python train.py --router_score="sigmoid" --balance_loss=0.00139 --balance_bias=true --optimizer="adamw" --beta2=0.99
Below are experts of layer 2 (counted from 0) of a mixture-of-experts language model. Rows are named router (the router's row for the expert), down (a neuron's output weights, with its number) and show model dimensions 192-255. Each number is 500 + 25 x the weight over its row's rms, rounded and kept within 0 to 999. Numbers have three digits each.
After each expert's rows: a language model's description of what the expert responds to. This comes from a sample of Wikipedia text that the model never trained on.

# expert 15
router:519552537469487514538471521509497528497514511520506515520528487500506469488521547473495515513527484443485490484486473473492413511507489502480459474505523493523449495498484503500464520496511528
down0:525481500477519466528490468502485488517503505476482516505508509497507489489505499500550523489514465499506540465492442491496501450495430517496483515541476503471474493516531449499483510515492533
down1:530493508529506453519492514454529505509482495492533527584526503514497527495489516498478499531503513532479511469500533522541496497499521476518525490487548540515455494499524505488510468516488506
down2:476514457540524510474446497452553510496495529471510489522518464512525507503548497494506541464484485537456495511470475519470465529463504477504548502510501440543453502490449497459539504491507488
What it handles: Word-initial consonants. Opening consonant pieces of words and names after a space, comma or pipe, such as B in Bosnia, R in Rambler, c, d, p.

# expert 14
router:493501554480453507553473528483502527497496493491522492491486484511510459513480540469495531535543520500483449515495518487485456539547509526513452478518489487517446499517498481497500530468526484
down7:540502508489522481509465532482442516501555535508477496476525489504514501483491505480469493524505523520517557507468480492499490506471520492505515467552541502506494502469506468498499485474460519
down8:510512567541505471479486519505503522481505522462503501499516466497525490500473531495495509516470499514508519467462492502498493475481513491446508537513523483489539516525513471516496508476517531
down9:524500478487502497472495530501452495484502474513503476425513530478505502497527534482483485505578512515533535538498470494537486514505513457472579495530519472527451495421472491469471492481475468
What it handles: Opening quotes and parentheses. Opening parentheses and quote marks joined to the next word's start, as in ("s, (E, "f, (x.

# expert 17
router:495529505461512471475528530547503478539507534496533483524521479491479494492485492480489512481541480455511488498493481515491515525498486532488517491483448496492514487524537493505467543462531476
down7:494538456575502430454526521472516491494512522470499485490479505553562470499522492510471480512486494497540504523528537506520549513522501524533477525483510503502504488565533495491541506475485490
down8:502436498523516451518526534525467470529499503530564491502521514470530535482493495479519524518452477482519487514506470484521457501482486542478472526512502484466534488483524531517493482503503520
down9:490486530508479490484464531505478472497514505506528489475523527522475472500524483493512458516498517496516486501527537489532393494512517472481502508486521481518477497498556469533496493458493510
What it handles: Function words, joiners. Conjunctions, prepositions and commas joining phrases, such as and, of the, from, by, in, with, often after a noun.

# expert 5
router:513477526493514472514484529497499500520527482517475537476515494489510499491520510504485510512523519467466502484477476455458449566531494532495513517534502511505513503518434478501465563458518498
down0:492497555464506523449507465457487506477465452457497489527515480500474526529503486504443509482440547455508495492501465529505511572491529506536498531505504496475470499505497476485519525485485518
down1:469501516472461492499528496474503467491504462456497464493486460481492551492480493494524500540483501462558498549528562522521504499467546486460511480472498500508486462528507484472480522507496470
down2:490491425514539525515501546506508458482538488506483500504435548521521495491478496506480512459529468520544503511523514475494547461458517519478475510495479507496506527514450514502495479482492510
What it handles: Quantifiers and modifiers. Number words, quantifiers and adjectives before a noun, such as two, all, several, other, many, original, standard.

# expert 20
router:491525517490450492483477525504492521498572535467499488403507517533514504541466539550474493475478504503493506503504499514474466475517514487509534504495483469517504478504528520496528480444479527
down7:497506544484515472463492459465518531500477485469512506560519489474490488476553503497538479526471476510509473509485457471489494519499527471512536506508512486485525499478511468544504515562548505
down8:537492466494483512457502470498514519496473516447443537489538501527496495468512470481522515483491537516456516528503536539559508454496500520481512497518466497490539469466501527517528467481448477
down9:471493458493509471528507544490518509498533527520491518494509516542485561459466465487478476500485487464504531499431482492491494501468477508563552503513516544524523497473507520498536497455502503
What it handles: Occupation noun endings. Agent and occupation nouns or their suffixes, such as director, actor, politician, analy-st, comed-ian, doctor-al.

# expert 12
router:503481507489523517483505510523495513457477480531512490505497505490536507473518511477495461498546479493533498492519473438500475512486514493486537504493516518501500481497482504572496497485504521
down0:448504546458496469547494475485470512535519521496510500471508477536515530504471521497532501545494554499512520512463501521477511539562472515514491465516484528478462453462520476447475528536477514
down1:522510530513503535481500478540492467486459552540503524491499512485529434467533499465461477512507436485509520483536548493524474514469513514540541525482489487481522498486515507545455442491502518
down2:484488536504485475497533518524519535557525527490528518443496445479474512510470527558537458565488526455537509487506438485490487538531479489499494471493495520489498462467501524466458529514516497
What it handles: Personal first names. First names and name pieces of people, often after by or a pipe in tables, such as John, William, Jim, Ian.

# expert 6
router:512508488471476521532506545505490495490525509466530471495472528514471546493474504435508497523494500543470479501483471516504493514556508521455486504511460505483482461531485475508462481503502470
down0:478507481490509523495496512511525478498501536525508510482485457521520418498522527507527510530510524498548497511460490486500478502513437509511489479504439507474513516518520518532511511543484452
down1:495522453537529468509497487485531488478495536509468574473486484495522467485465493546523492491514441525459509477429473476534507519515457517533490478498477471508481522507496495480516510514489485
down2:513477490536502536559514549487538507528524518505525511497453499525463516481496474489494481472498509483423496470533504523523503521494490501451511515471522545513547466512499498434511485497490495
What it handles: Articles and possessives. Determiners and possessives before a noun, such as a, this, his, her, their, and 's after a word (producer's, men's).

# expert 9
router:531494562492513523477474498491465531526516518469526498456474520468518530536508522458528489544514521497518495473513526510498504552494492496483495517511495466487476485514488488541441509475508499
down7:488499511545535451512533489507518495492464472481493520545544473498492508513478487498491505506510523500466477497508532466489541489495485498479476519513504495509514558437512492472487536541481518
down8:486493490462516509516494494540486510525481519547514529515487463504521513510500517528460473538494489489470516492468521493528515508489457502464492442565472519512524502483466468495510482515490501
down9:490521544549425533502515503535499476479534490479498524475497472553509479522508523525507440460489539545539506501504503503491462514478558501497501484525485519473470460483473527497504503503475484
What it handles: Leading number digits. First digit of years, dates and table figures, such as the 1 in 1864 and the 2 in 2013, also single counts in tables.

# expert 21
router:514468504492474555519518547536529506509506492472515522446465522501499510509472452485449426483490504481560482462506500494526477477501521476486541506496454538474452481564491514523497515431503473
down7:488484535494496495542503506510481486512488502454504464480528484450504524514481498520536520504446496492509519538466503502485478507505481488511515527508497492460447480468502455475446484515483543
down8:518478529519506539461537516529552476519464500523486505525491551512524498503525530436493481487544469513455482499519505516501514476484527508482540519502482518525524477531522478499492490466475528
down9:472501508510511499487493481459461485502475514540505551543487487482515508498502506506495492503481499457500485484535500487487519532499526487436509514508516480546509477481459520479486501498529508
What it handles: Surname endings. Final pieces of personal surnames and foreign names, especially in sports tables, such as Keselowski, Kagame, -kov, -enko, -ić, Smith.

# expert 8
router:513510514514464509502513507499468535515531493483515509421500518494508485523520486496508504517522513504526550513490491465489475532529518516463511504505491532497487484514542451492445511474471495
down0:562518519467517500472504465479482493473491519508520492472481480490454482515501472471508504479476472511510537511505520544519555531476472487504496485534498526473562480507526521503459474516493463
down1:481530482519503489524512497486523535495530505507454501485491529478480502500559481471486491503519501514528462524498511504475446491477493485527522518483497492502515564509500518470491471530501511
down2:531514531448480497494458491529474508477447489516516510523506498461497504490520506529488509475529466487507456469513479498523482497451485454500527515550487531469486509492468512487526481504529515
What it handles: Year digit endings. Last three digits of four-digit years split after the first digit, like 2|013, 1|948, 2|006, often in date ranges.

# expert 10
router:518511517486476533546506520537475527527515506484529505440525496531500484514469513490462447525502528489541474495460506462493436519507508497487511484491480511511457488517480481555454511480513525
down7:510513484463496537520520493450476451516511519455521481476439488508451497483504502490457491496519516483538485490508505503478510474487534477525492492540542472498450510504507579463505524443464496
down8:469530474472498506461449502497467516480459466502468499501534485495523498511550486492439499509533486501465475513544513493520545500506483484450461488487497484519523546483476495523536483504537498
down9:488476517530530515465502564490473457506516493535501493498449523537500497492476495515511531525538511488463496537488510489503526495511507479538503492488500460515508483527499523511560533486470457
What it handles: Common nouns after the. Nouns and adjectives after the, of or and in running prose, such as city, government, political, university, cultural, civil.

# expert 16
router:494501521503542497532513481507447502529526486504542490451508486499532475489495515463532473559499478542492496510519480499520518521486507525501494482540488497467506500472476499492449476524479519
down7:487491491477453527478508521523513500512550505487459540473491501452483539539507521505501462499439519510497511527510489465490473504473529487525502479466489547454479505546520522483486492453462474
down8:499514483502518469485505515480509519475503463533517476480507481505502478485516456521475528538507516506470548553515492492496587514496503536511488437519512446481505514470498535519484501587495463
down9:453463523501521543450500497527474498483515471498554492494506533509525492501482507503466504489523499498521443459470513502467470484533549466483499511514529532490518457482557513496496489473526465
What it handles: Auxiliary and linking verbs. Forms of be and have and other auxiliaries in sentences, such as was, is, were, have been, had to.

# expert 4
router:534547527479526491525514507505478492529465468514483510441469500476526482518502501483445484484502496481507500494499519478491471529508520512482464471481505509526482533514515469496520513501526496
down0:475505469477464472517488482504509510517449539516502493616462511513459503519482508484525518540502479530500494462514492506502480497503466542462479514507526465519498503537491476478544451499512513
down1:513530526488522495533514512522518455484478479541467552543474525453522536506500471484537501516499504513503518527530451469492498498481506494499420491504485533479532525471523461492517485479503475
down2:466485429554476472488516507510474495494514484510491512488492497518488483473484514527487499469499517506497514493491530483516486523465505489472488525526469482517498497515492510492496490479451471
What it handles: Table and heading delimiters. Pipe cell separators, table divider rows and closing === or == of section headings, as in ===Denmark=== or 6–2 |.

# expert 23
router:499524505504434541527508563516498506512501469505484520454484484504498509509506516522457491515510507494520511513498531463499459510521537472489485491526500531537466517533474501498484495484524479
down7:495499504516507544505495533495471491493493471492476533530499505538496538477496518474503506475534484511486532490509501505483517456490478476521487480471488515502526478509450461504481497461478488
down8:489496489524502494467518523494525487525473469529508470532507498489487519492524515464538502504475521517485531498529568526547484499500510506510515519523515523514479515467526484495479516460498497
down9:520516493476498469482515504506471518503532537488491496435520456512532525519518477560496506543483494491516534493488497495536520497531477491485508459515524509439519512528494509513482483480496476
What it handles: Sentence-ending punctuation. Periods, closing quotes and parentheses, paragraph breaks, and clause joiners like ", and" or ", but" ending sentences and clauses.

# expert 1
router:532483509502486538487501539544494521482499503504505538439468536488496513527509518511488444508482491465497457470505497515518505520518534481463531495504468543479453502511492482537475531486484476
down0:565525494511525522463469458496461543479487499532447554488501520465523450525540526491540477509510513454488503532519512503482491474485518463468494538489493502503471508522489465527453536502462484
down1:491485511465537496456513481469485501522532498502501535503531494490528496501506532537491516504518472498458544467508446502502525482520474472541492482471510491501517472473530525461504550538483550
down2:472487498479530517473493533479512482522529493519460502515516477530467474439490543487475467485500467507474521483491486485513467461486482473522530476485521511518454465540521470510515513517429503
What it handles: Place-name endings. Final pieces of place names and named venues, teams or bodies, such as Utah, Manchester, Saskatoon, Lehigh Valley, Pakistan.

# expert 3
router:497497510495458485547487501493484471571525515516504540462529508512497513504451510523511486543493488481527478487466470492551454484498528522506546547494500493508481486482504513510470504492462509
down0:484496484489456494486471536455545514482527561524448451521443487494488524527510494510513515536528475516549525523489526515492506495482520501460477504438541522523487541470494508480531491473534507
down1:509556490515518458503488518512503493499576477469491475498490527540527460503467491525473531445526540497480509494487509496491530539494510488487486469520491536510506477485489499521486504507498466
down2:500534508488464463556499523455477544521477498528452481516525497497481491485492514532485522548505522527479511518465483487493466468516486501486504452503486441429479470536475506457500505470510509
What it handles: Spacing before numbers. Spaces, pipes, dashes and short prepositions placed right before a number, such as in the final 6–2, in 2003, (aged 67, 1842–1860.

# expert 2
router:501486515500514508540537554532525511480540495509543522429523522516504455504502517452489495495522528549537467505496496487489464531518494489543517508524466489467473500505475488527499530457525475
down0:485497491512507521502524513486470459482447463505522460500483516535463528516502470473500498534484487571497488500461524506515495525482551493488477488459545428485495500520563483529522495491537543
down1:546463481520461513527475522509532512508484505502495494496504512498500492448527503508568499485478504507448491501505505501504490513491516495508499530497484473493497541471548505489501488494552466
down2:487521470512460480472510467488470514541564489530496491489489502497496520491470481532482517537529475504582520459539472558466454501483479508475536532468484497483478485500532517501506503501485481
What it handles: Numbers in tables. Standalone one- to three-digit numbers in stat tables and lists, between pipes or semicolons, such as 18, 32, 7, 128.

# expert 22
router:531512494492465464535481474514468544467510495506518484501529478529505466498495501480491524499516532493494490526486518467500419500496510503518480482510505503504468468515473496456463483446510497
down0:513510443498484537476475473500507495491507532498506509520511513490563529487529512484552508483508497525487540495433505493503498520529529474458571500512477518518436495512524495468535488493510496
down1:481514517524495519534482499540548498468498546535520520409476522509439565468491517463512530458505540543505472492494509499538528473517462500496452486494461492495507520532474491518495502496460507
down2:503482500540481485521517535523514459450536508472473487561465521450518523491499469491523485479518473531472504485518502466478493531538554510504481502505463476496529481493491488499508494456485484
What it handles: Capital S word starts. Single capital letters, mostly S, beginning a word after a line break, comma or colon, as in Sophronica, Squire, Softball.

# expert 18
router:517533532501527518542488496453482509524458534499505487501501489514540520503481503447509495503546527459520482504468498486533460518495474544487470495533472516504467495462523504530500510491493464
down7:520489419483450458478512501482515485497474484491459497505488516544481539480557480463520483509505524522494478477482499495527510465503515528509489508505509534507486538509552484477494517501467470
down8:497448533525505503507522479495497471508487507443499506528497482492533521484504453484525525530504495506511525492508435513512473490535507540541540520515457486486485508535497506490450519444497521
down9:451489494508515478498449500516507510511507498531476506476473489522525498471508498474497485457499501508488477535511520502534508474529554444501525466465479503533506514524502515486510499482513528
What it handles: Mid-word stem pieces. Word-internal stem fragments after a capital or first letter in names and words, like P-lay-ford, F-arm-ington, Trans-act-ions.

# expert 7
router:522515516476494480544493517522493525510527482494523462504511472528476473506512522493516524518523533497504456486479514478508414520516480497514497474490531479494462423528492472511465517479531519
down0:510514485474486527528499510450460476506522531539523497450530543518478445502520488484551517528530505529481489497457475497479476534499504523499474547506495515499498503482526505507514477515534469
down1:491501519529533515446546458502459462475517485507516535494528479533509433477478507510459482480550482517575489511494523487524516502434519499530480541519533531503520510474507500543493518533516528
down2:511459527465465488482538503478492493530500487492496463589506522509533504528452511480485570511517522520450488486511499486524502504512540559528519477464474465496502514494507477454504493508496544
What it handles: Line and cell starts. Line breaks and the first capital letter after a table pipe, dash, colon or line break, often a vowel, such as | I, | E, A, U.

# expert 0
router:470495533492497516500503501554497490500499484514507489480503514503506497523481487504486490505509524465573471481490499473532466525503521466472538486505461532476463463512493488510449513466513519
down0:524495480476522523518492485461515510526482507441543519494535513496499498526475557478491498551486535513507551480425493481561432527514487526477494510515544507526461484474495501506495470485515480
down1:492524516537515492501410499528465526500479522506476482502538456456534507454514562569458475481504460506508524472527516465500487505507484486492487498527441492490485495576486519484494503462505488
down2:493512500511525507480532499485481458482530499484553508539495560499501470503488508513461499487496477483432552494446477497478500466515500507523493510468558527534519546509555512510488493494508475
What it handles: Table country codes. Short capitalized abbreviations in table cells after pipes, like country codes (IND, ARG, USA), party names, positions (GK) and units.